config = dict(
    num_hidden_layers=12,
    hidden_size=128,
    n_experts=256,
    experts_per_token=8,
    d_expert=32,
    d_shared_expert=64,
    hidden_act='squared_relu',
    moe_layers=[0, 1, 2, 3, 4, 5, 6, 7, 8, 9, 10, 11],
    router_score='softmax',
    normalize_top_k=False,
    routed_scale=12.1,
    balance_loss=0.000442,
    balance_bias=True,
    router_noise=0.1,
    router_logit_norm=1.5,
    init_std_router=0.0257,
    lr_router=0.000562,
    num_attention_heads=4,
    num_key_value_heads=4,
    head_dim=32,
    vocab_size=8192,
    norm='rmsnorm',
    norm_place='pre',
    norm_eps=1e-06,
    positions='rope',
    rope_theta=10000.0,
    rope_fraction=1.0,
    qk_norm=True,
    attn_scale=0.33,
    tie_word_embeddings=True,
    parallel_block=False,
    extras=['capped logits'],
    init='normal',
    init_std_qkv=0.0348,
    init_std_o=0.00711,
    init_std_up=0.0348,
    init_std_down=0.0038,
    init_mimetic=0.7,
    optimizer='muon_variant',
    learning_rate=0.0097,
    lr_mult_qkv=0.4,
    lr_mult_down=1.5,
    beta1=0.95,
    lr_head=0.0115,
    warmup_steps=141,
    schedule='wsd',
    decay_fraction=1.0,
    decay_shape='linear',
    final_lr_fraction=0.05,
    batch_tokens=131072,
    max_seq_len=256,
    doc_mask=False,
    train_tokens=627200000,
    max_steps=4786,
    dataset='wikipedia_en',
)
Below are experts of layer 5 (counted from 0) of a mixture-of-experts language model. Rows are named up (a neuron's input weights, with its number), down (a neuron's output weights, with its number) and show model dimensions 0-127. Each number is 200 + 20 x the weight over its row's rms, rounded and kept within 0 to 999.
Before each expert's rows: a language model's description of what the expert responds to. This comes from a sample of Wikipedia text that the model never trained on.

# expert 10
It responds to: Capital letters and acronym pieces inside names and abbreviations (MECCA, JP, MP, BC, OB/GYN), and nationality adjectives like Chinese, Japanese.
up0,186,221,180,189,207,209,219,197,189,204,165,217,224,220,183,177,198,198,186,213,216,213,211,228,223,195,229,203,246,206,180,184,196,154,195,205,195,122,214,187,216,198,209,209,235,202,191,173,240,200,186,195,192,175,198,217,191,217,190,214,224,215,192,194,209,206,217,199,191,195,210,202,187,170,226,222,213,187,179,198,195,206,257,190,251,230,191,164,216,187,194,172,203,213,201,212,195,200,219,201,228,209,208,172,196,169,178,175,193,203,212,191,183,175,199,204,203,255,195,216,198,248,209,211,188,194,190,200
down0,246,206,203,185,179,144,212,222,176,176,225,191,198,181,200,185,196,213,225,225,187,234,223,230,218,205,203,166,257,179,205,200,187,197,190,179,213,179,206,237,239,190,188,237,194,171,161,198,209,217,195,216,199,229,190,190,185,183,200,218,171,218,173,186,181,162,234,169,197,188,170,190,227,177,195,185,225,194,202,192,205,146,208,210,196,193,212,203,209,202,196,196,198,222,196,182,215,191,183,219,222,205,204,173,184,216,223,192,225,195,197,228,209,209,221,190,238,199,194,184,212,185,208,220,208,185,195,206

# expert 61
It responds to: Words like released, building, production, location in infobox labels and release details, such as Gene location, Pass-eng-ers.
up0,186,198,181,217,177,198,206,209,201,207,216,169,203,211,259,230,214,198,214,205,188,219,216,203,179,197,192,177,204,225,206,253,177,225,190,206,208,208,201,201,191,212,182,191,204,154,211,195,175,172,211,209,217,215,191,218,223,186,214,165,200,167,188,191,177,206,202,190,175,146,170,203,197,216,241,182,206,216,181,210,213,188,208,170,197,206,211,199,185,212,227,137,202,213,212,206,187,175,207,219,216,227,225,190,203,181,216,232,201,201,224,198,196,199,219,231,172,213,225,238,233,201,199,207,238,182,176,206
down0,202,196,201,213,236,171,206,208,193,202,211,198,197,204,251,158,220,187,235,184,195,197,172,210,211,195,196,176,166,190,213,209,191,215,166,182,201,208,243,200,219,182,189,195,220,165,181,164,173,161,205,186,185,201,183,229,212,213,239,208,191,185,180,195,168,197,183,234,231,212,219,174,159,243,184,218,205,228,177,227,221,159,193,168,231,206,217,189,222,216,194,184,186,164,218,224,181,196,202,215,228,196,207,205,209,201,180,211,219,199,208,221,164,188,192,200,206,191,197,202,191,221,208,183,192,198,215,206

# expert 19
It responds to: Periods, "and" and "or" after a word, ending clauses or joining list items, such as parties., lifes and, sector.
up0,195,229,194,193,165,223,185,227,169,197,212,210,220,214,196,203,221,188,191,182,229,224,181,227,212,156,206,208,214,207,213,239,198,195,210,190,206,207,195,170,170,188,218,220,223,166,180,202,199,185,194,201,190,199,192,176,191,186,193,192,222,221,209,195,204,219,213,232,146,170,172,173,181,197,220,224,212,206,224,237,179,194,218,190,186,207,209,154,201,166,183,183,195,234,185,248,203,187,218,191,163,229,194,214,173,234,212,189,175,206,185,210,201,203,176,174,201,201,215,207,236,241,211,214,218,194,209,210
down0,185,164,199,216,176,185,159,191,192,220,210,226,210,152,203,199,187,175,215,204,191,240,251,150,209,199,193,226,202,176,196,178,202,195,204,209,226,180,192,216,193,170,181,188,178,211,216,170,227,227,183,179,196,192,191,211,225,208,199,190,190,178,188,198,185,211,183,196,232,192,215,214,186,227,170,209,202,214,226,204,171,222,184,209,210,163,186,189,208,182,197,224,213,201,199,230,149,222,168,214,194,196,183,225,174,192,173,230,203,236,207,229,222,193,217,226,186,204,178,193,200,212,208,162,178,211,195,196

# expert 37
It responds to: Consonant stem pieces after a prefix or first syllable, mostly p, r, pl, such as wides-p-read, pre-p-ared, unex-pl-ainable.
up0,213,219,201,203,222,186,208,197,233,216,173,192,200,187,199,199,204,153,187,196,208,199,243,215,228,162,204,193,170,215,194,224,225,192,209,163,188,221,185,165,221,214,205,217,220,183,191,205,209,191,173,215,187,234,240,180,196,181,159,188,191,197,177,162,234,277,191,228,193,173,166,216,219,191,196,222,172,198,214,205,193,197,212,191,223,206,186,217,189,193,242,169,216,208,214,189,226,203,193,187,184,193,217,204,220,216,230,212,187,222,202,194,222,221,225,201,198,196,202,182,206,167,213,190,207,206,194,219
down0,207,209,206,174,228,190,208,185,190,192,231,222,222,204,199,170,208,203,178,193,154,184,235,188,157,156,184,174,169,228,214,213,223,204,197,200,204,207,180,174,202,206,191,227,208,204,201,189,212,181,221,208,205,188,169,188,195,165,194,200,197,204,208,220,223,209,199,213,208,159,185,185,211,211,183,192,187,168,191,187,231,255,190,211,216,179,177,204,213,182,204,216,198,207,190,189,229,187,225,197,247,221,180,197,210,194,215,158,196,227,230,181,177,184,247,197,193,224,196,153,193,194,204,182,175,201,231,203

# expert 35
It responds to: Clause openers when, like, if, because, where, how, and middle pieces of common words such as sibl(ings), Easter, lack.
up0,269,179,195,226,172,207,208,168,188,191,191,206,196,206,205,207,147,194,202,183,187,201,182,213,235,174,187,196,191,202,209,196,212,204,190,205,184,203,179,200,201,179,205,270,189,183,193,208,209,208,172,201,230,207,203,172,193,191,205,211,213,246,210,164,169,240,156,188,213,213,194,216,172,231,186,193,178,214,193,195,210,194,226,188,229,188,228,198,196,241,203,166,174,208,196,223,200,175,172,189,195,203,202,230,202,210,197,206,193,201,211,192,226,224,165,178,172,178,203,189,208,219,212,215,196,215,208,201
down0,213,198,217,190,212,212,196,185,204,188,238,192,184,211,192,200,162,195,179,225,184,175,157,195,199,204,162,193,173,184,180,198,242,207,213,202,221,204,170,204,189,228,223,235,201,196,165,211,222,185,217,221,245,213,243,204,210,204,183,181,207,194,217,181,199,183,201,194,213,207,190,183,209,179,201,181,207,166,199,238,210,220,215,205,192,215,211,231,203,250,187,237,182,224,228,236,204,183,185,186,216,198,257,196,223,185,191,193,223,225,210,216,200,196,197,199,213,178,212,215,236,203,183,221,234,203,212,172

# expert 39
It responds to: Nouns for works and institutions after the or a, such as film, book, album, song, journal, family, plus -olog stems.
up0,199,188,211,212,204,175,196,218,226,215,196,213,211,167,164,210,216,206,147,204,213,191,210,209,211,179,239,221,192,221,203,183,208,204,217,184,216,193,196,215,195,159,199,220,231,175,192,184,224,179,194,210,199,156,214,210,218,156,194,196,180,202,207,188,230,197,174,181,199,171,184,177,188,179,208,229,214,203,240,205,185,183,222,182,211,207,227,218,185,174,186,203,217,188,163,210,184,233,195,211,187,209,188,214,185,170,192,210,155,188,199,224,206,190,145,219,200,226,145,195,222,202,184,176,202,206,179,193
down0,175,231,214,192,192,207,208,233,191,188,177,168,190,212,220,222,196,210,239,205,148,166,169,194,204,201,209,222,189,223,187,226,160,225,184,216,218,220,192,233,222,215,213,218,214,211,199,196,221,228,197,195,207,217,223,184,195,205,222,198,200,206,234,190,199,166,195,171,201,203,185,215,210,195,190,223,177,180,215,180,199,213,214,231,185,194,181,216,178,195,199,233,220,218,203,229,199,219,198,203,254,180,215,200,160,174,232,197,207,240,180,225,212,181,194,164,183,204,192,249,187,191,204,191,205,221,223,215

# expert 51
It responds to: Pieces like enc in tend-enc-ies and sent-enc-ing, stems post, port, Mont, imp, dev, and accented é, è.
up0,219,200,188,172,204,202,185,217,184,178,196,157,234,223,170,212,189,194,213,189,204,197,223,227,219,208,224,190,216,227,211,226,208,175,153,197,189,188,203,235,178,208,211,222,168,173,185,175,204,220,172,183,221,172,184,185,181,179,171,163,199,227,168,198,185,232,213,154,191,178,192,180,204,224,213,197,223,196,193,202,195,214,197,167,225,208,208,170,180,206,175,234,215,159,183,185,197,157,232,193,203,255,228,199,195,207,202,205,178,225,206,217,197,213,213,196,196,192,218,201,198,180,202,211,198,205,202,198
down0,166,190,195,197,205,211,177,176,191,207,176,173,218,207,215,167,222,216,215,225,209,190,203,204,210,203,170,233,218,220,227,215,189,167,163,178,209,172,215,228,179,197,159,199,196,227,211,160,206,203,196,196,162,207,202,152,209,205,208,158,171,178,190,203,211,171,225,203,218,199,209,204,202,199,213,206,223,183,191,180,233,209,198,180,177,204,235,205,168,177,203,217,185,180,186,194,180,216,186,211,198,221,246,158,153,201,184,219,199,217,189,222,210,203,170,177,178,197,198,192,186,165,174,194,187,202,202,213

# expert 32
It responds to: Word pieces such as el in diesel and themselves, spec, exper, determ, plus commas and slashes in technical text.
up0,198,226,210,202,190,238,199,227,198,152,214,205,202,171,191,190,188,242,232,199,193,173,206,210,205,183,207,198,209,185,239,238,209,183,221,186,194,244,194,210,209,210,187,204,182,194,219,193,203,218,199,168,196,204,209,177,160,163,185,170,210,202,188,195,208,197,156,146,188,225,197,199,221,201,199,194,199,183,216,202,230,197,222,190,226,198,177,201,229,193,165,175,202,221,201,178,193,178,211,216,266,207,190,214,182,205,191,163,179,184,190,210,184,200,157,208,196,187,168,196,231,205,193,213,218,209,207,202
down0,178,196,198,229,174,176,206,166,222,232,224,206,228,203,207,195,189,186,174,197,180,227,195,214,206,209,182,214,174,220,214,213,201,172,222,157,231,141,207,176,197,186,179,196,187,211,186,198,192,179,203,193,175,212,206,197,173,210,208,214,226,215,233,216,200,218,187,225,234,177,206,181,184,186,218,218,185,197,194,171,216,201,191,227,181,209,168,215,201,187,234,216,229,221,187,165,221,185,172,234,243,169,203,184,178,203,195,189,201,201,218,223,218,215,226,184,239,186,202,177,201,180,169,227,189,188,203,212

# expert 45
It responds to: Word-internal pieces such as -ash, -et, -ist (Cl-ash, Mark-et-ing, theor-et-ical) and dashes, colons and semicolons in lists.
up0,177,184,185,247,201,233,235,226,204,200,219,194,206,214,198,202,212,198,193,171,205,177,209,200,180,166,209,225,191,195,244,220,193,195,217,174,185,198,197,199,196,214,227,198,195,161,269,191,165,202,163,194,183,201,214,200,225,204,173,188,210,217,191,208,213,155,200,209,204,176,194,188,193,211,184,192,201,193,169,204,211,203,182,159,203,210,248,230,215,167,177,171,200,217,212,223,232,195,188,197,199,237,210,215,202,202,195,180,215,189,191,200,206,211,184,219,241,236,195,222,186,217,186,168,198,218,185,182
down0,205,202,196,197,194,169,170,188,207,228,210,198,184,193,212,234,220,210,212,175,232,194,225,207,207,221,191,229,182,199,208,197,188,163,235,204,213,202,218,210,188,186,188,204,211,196,207,246,218,215,219,206,266,216,183,180,244,177,163,219,185,173,210,175,220,206,221,194,191,209,212,212,198,209,185,209,187,212,217,191,243,195,198,183,193,211,239,211,217,191,189,198,219,218,204,170,167,236,200,217,215,234,204,208,175,167,203,173,216,193,148,204,210,216,166,210,221,224,175,194,186,197,180,184,229,190,209,212

# expert 24
It responds to: Single consonant or capital-letter pieces starting or inside names and words, such as Brompton's p, Antrim's tr, R, P, also Thai bytes.
up0,227,219,177,176,201,201,198,198,189,184,174,224,216,214,220,216,236,209,188,197,172,165,219,206,161,196,198,219,194,162,207,210,190,191,233,208,187,222,224,183,179,173,199,209,187,204,207,221,223,200,194,201,175,163,206,213,162,183,195,200,241,189,180,193,186,241,232,182,201,198,219,155,200,193,200,173,169,210,200,209,241,212,198,211,202,150,187,208,212,193,205,221,185,205,194,177,184,179,169,204,207,185,191,201,231,212,200,190,181,190,198,204,190,214,187,260,243,183,205,212,178,167,221,192,198,200,196,161
down0,213,196,216,189,209,193,179,198,163,181,215,203,175,216,212,190,218,184,198,201,190,213,205,166,216,203,208,248,220,196,225,176,170,159,214,202,218,216,193,188,214,172,190,200,207,169,222,229,208,196,159,171,196,163,192,161,210,190,217,202,212,190,190,202,190,218,241,180,217,196,212,197,193,173,204,187,160,225,201,192,185,176,217,223,241,196,191,218,208,180,191,188,175,189,235,178,184,182,165,200,188,182,196,157,209,202,204,157,170,230,207,211,189,205,187,221,208,215,209,163,176,193,226,167,206,192,187,170

# expert 42
It responds to: Pieces beginning f or m inside compounds and names, such as Godmother, honeymoon, friend, father, plus possessive 's and year-range dashes.
up0,179,199,185,228,172,197,193,178,200,180,186,203,219,201,198,189,165,185,225,185,222,176,233,171,182,197,182,209,213,187,190,215,210,193,201,189,165,202,191,187,201,172,212,237,240,218,199,210,177,179,252,222,174,198,212,214,209,201,207,190,219,218,207,204,195,179,217,180,178,197,221,195,193,212,194,207,240,217,208,207,217,181,200,208,236,208,240,146,193,215,192,176,197,219,186,190,189,237,173,202,183,210,228,161,209,177,201,197,178,163,208,215,210,202,186,181,213,198,180,209,155,228,143,186,207,179,187,188
down0,169,162,156,225,196,206,197,184,240,174,213,178,236,203,212,160,220,201,238,209,189,170,191,180,164,225,156,190,216,185,190,197,175,196,172,191,191,203,217,199,158,175,192,203,250,222,207,218,205,203,175,215,190,192,180,159,211,220,187,189,192,202,204,169,197,189,204,203,218,176,189,192,203,180,214,186,216,210,181,184,203,235,199,215,190,200,223,200,200,216,230,202,203,237,180,185,212,211,209,256,218,185,208,203,185,196,192,178,200,198,216,212,233,220,209,191,238,219,201,216,167,201,183,201,177,205,194,189

# expert 48
It responds to: Pipe cell separators starting table rows or cells, often joined to a capital letter, as in | Position, | Pick, | Netherlands.
up0,175,189,209,207,209,231,195,235,213,194,227,175,171,194,198,224,224,186,210,174,201,177,170,185,190,208,207,203,224,201,254,213,203,170,211,228,179,234,172,183,189,237,231,221,215,194,168,195,217,205,214,189,207,221,212,179,219,172,205,199,228,205,210,181,169,183,202,182,187,192,150,225,178,198,197,200,192,171,180,212,195,226,201,175,227,219,225,200,183,217,211,207,195,196,246,209,215,202,211,208,196,228,244,180,202,226,203,198,175,188,197,223,228,186,205,200,146,229,197,189,204,175,218,189,209,204,194,221
down0,197,176,222,209,174,190,190,175,212,223,207,229,207,178,231,179,223,213,147,208,198,208,205,206,211,205,193,176,204,217,181,195,208,191,219,188,199,196,189,209,206,158,184,163,212,207,224,195,209,179,206,196,205,232,201,230,173,197,196,186,199,200,200,210,211,199,169,188,245,211,196,186,198,204,193,174,194,187,217,236,236,213,220,244,217,189,218,218,208,193,172,211,198,231,176,213,146,220,200,176,191,229,167,194,219,161,212,201,206,184,198,205,194,193,180,214,209,183,200,163,224,187,214,228,192,214,143,160

# expert 59
It responds to: Infobox field names before a colon, such as Parking, Ambulance, Playoff finish, plus markdown table separators and comma after nouns.
up0,155,212,212,197,185,211,212,212,180,169,189,194,234,203,205,216,207,186,153,200,222,187,163,197,188,195,194,205,204,180,178,225,191,195,155,212,189,180,184,192,175,221,236,218,199,206,204,188,208,160,197,197,179,197,202,183,219,248,185,151,194,243,188,211,213,218,208,189,217,151,213,193,198,186,246,191,209,177,187,197,222,211,213,199,157,193,223,195,185,201,167,159,193,208,227,196,190,215,218,218,200,190,183,186,192,174,193,210,176,198,187,229,207,183,187,204,201,225,196,211,196,197,219,189,172,204,233,242
down0,223,211,228,222,204,174,200,236,206,214,202,224,159,188,194,191,179,208,160,191,186,210,214,203,174,188,187,200,179,207,203,197,214,195,169,163,194,214,207,229,202,176,175,193,185,185,235,195,198,201,198,162,164,186,214,203,213,180,204,184,173,228,196,227,204,237,200,225,229,204,207,238,200,189,176,220,186,197,214,165,194,201,202,241,196,187,195,184,203,230,175,213,213,216,179,216,190,194,169,221,180,196,204,177,228,202,193,218,205,180,193,200,185,203,253,187,167,212,152,223,181,202,237,176,200,239,181,201

# expert 0
It responds to: Separators and cell contents in wiki tables and section markers, such as pipe cells, == headings, medalist columns, -year-old and possessive 's.
up0,213,197,186,185,184,196,206,217,194,185,169,185,180,207,191,205,233,215,211,199,208,211,189,219,221,181,208,196,214,206,201,239,198,182,163,202,194,220,180,200,212,180,204,206,215,239,172,209,187,220,157,180,200,203,208,167,192,241,199,192,204,201,190,189,236,200,208,209,156,200,184,192,213,217,227,220,174,207,205,235,226,206,208,181,170,230,198,216,191,168,134,207,178,239,199,188,213,169,223,201,207,237,180,227,207,187,230,227,241,230,212,208,200,190,205,193,206,194,199,225,220,212,223,200,177,216,224,234
down0,184,171,206,206,206,194,180,205,216,203,182,206,217,219,182,189,217,222,151,198,208,195,193,198,226,188,153,231,209,213,212,211,184,170,233,225,201,234,197,234,227,230,213,207,171,205,200,204,182,177,179,183,225,178,212,207,190,175,190,207,187,187,191,187,181,211,201,214,224,223,253,213,206,207,239,172,212,177,263,218,200,198,192,233,210,214,194,196,213,201,200,201,197,195,197,213,209,220,245,165,217,193,167,181,203,181,224,205,215,215,142,191,180,169,170,196,182,204,185,203,208,205,195,216,194,194,202,200

# expert 34
It responds to: Nouns and noun endings for abstract or general concepts in prose, such as level, way, loss, areas, development, plus neigh-b-ors.
up0,206,209,187,179,162,228,241,188,196,203,180,183,191,195,184,220,219,221,239,169,217,169,210,206,189,216,237,222,206,187,208,242,201,215,223,172,162,190,222,205,171,208,177,185,201,229,234,198,206,189,195,196,212,181,205,240,216,192,219,185,164,230,175,181,201,234,169,213,173,181,173,196,234,205,211,193,196,212,225,180,211,222,215,224,169,210,218,194,213,204,206,200,229,199,177,208,234,196,189,195,163,202,215,199,207,223,167,203,199,186,222,219,197,215,185,206,186,196,244,209,212,220,170,178,223,182,206,213
down0,213,236,198,221,224,175,201,228,194,197,194,218,188,207,201,187,195,210,173,223,203,174,195,176,197,187,246,214,199,178,193,184,221,228,201,214,247,197,189,241,204,193,194,157,190,201,214,208,215,208,245,140,185,203,210,209,227,195,211,187,196,190,232,208,196,190,202,201,223,156,189,185,206,190,169,197,192,195,227,169,196,228,217,207,162,197,203,208,188,223,199,187,190,195,200,204,171,174,181,212,188,164,189,233,189,198,193,167,196,194,231,154,215,219,196,174,177,211,217,196,181,164,201,209,198,181,167,217

# expert 27
It responds to: The word there (from there, shortly thereafter), plus and, line breaks and pipes that start list items or table rows.
up0,184,224,210,210,207,225,215,228,200,168,197,194,215,200,193,232,209,163,207,216,219,217,219,201,218,168,195,218,244,183,216,192,216,176,184,241,189,207,191,169,220,200,218,213,203,207,194,193,208,193,192,194,166,199,205,209,213,196,202,189,182,214,182,170,196,217,210,200,166,169,172,195,197,221,236,191,161,222,223,163,184,222,219,170,180,219,191,215,218,209,230,202,160,218,209,183,237,236,193,211,170,208,175,215,197,204,230,209,179,197,186,210,196,226,177,169,232,253,220,219,205,200,193,198,174,192,193,228
down0,219,199,170,220,208,182,213,224,236,184,189,205,192,199,215,234,200,237,227,183,181,146,214,197,187,223,228,188,220,212,229,216,197,226,182,193,180,195,197,196,203,219,184,215,205,219,192,156,204,224,170,179,192,197,206,185,214,190,184,224,193,203,197,193,158,199,224,190,205,187,195,207,199,178,142,218,178,216,199,171,176,195,191,223,153,179,191,230,204,207,214,181,199,229,204,155,165,163,205,163,196,197,193,212,188,219,203,178,211,206,196,210,213,213,174,196,201,205,201,194,177,212,231,225,235,201,229,202

# expert 50
It responds to: Verbs after was/is such as named, called, described, appointed, worn, plus particles up, out, down, under.
up0,197,212,210,222,194,191,222,196,169,162,208,214,187,210,166,186,181,177,219,193,207,168,213,177,174,198,204,202,187,219,178,166,195,240,186,195,196,221,188,200,239,202,229,220,187,175,251,209,227,227,225,197,184,194,227,213,195,193,213,185,214,192,176,244,195,196,212,183,171,198,225,181,197,219,191,181,222,219,186,207,215,177,210,188,186,184,247,192,227,188,230,164,207,221,238,215,194,203,199,180,205,206,205,196,241,211,232,213,184,185,196,203,207,179,184,178,237,189,219,227,232,219,237,188,195,207,187,214
down0,217,184,235,207,212,211,217,182,222,195,187,213,205,192,222,170,239,227,199,199,201,196,213,218,183,194,209,183,168,201,181,178,173,221,227,205,192,211,190,211,220,173,187,199,204,221,175,205,204,188,143,194,253,201,165,173,214,197,194,177,220,191,209,186,185,169,195,201,188,208,204,195,220,206,193,177,196,205,205,219,210,216,217,226,200,184,198,211,199,232,236,203,188,243,178,210,202,224,187,155,172,197,197,216,179,147,211,180,228,224,192,226,232,205,184,207,196,213,187,219,206,243,228,230,170,194,227,209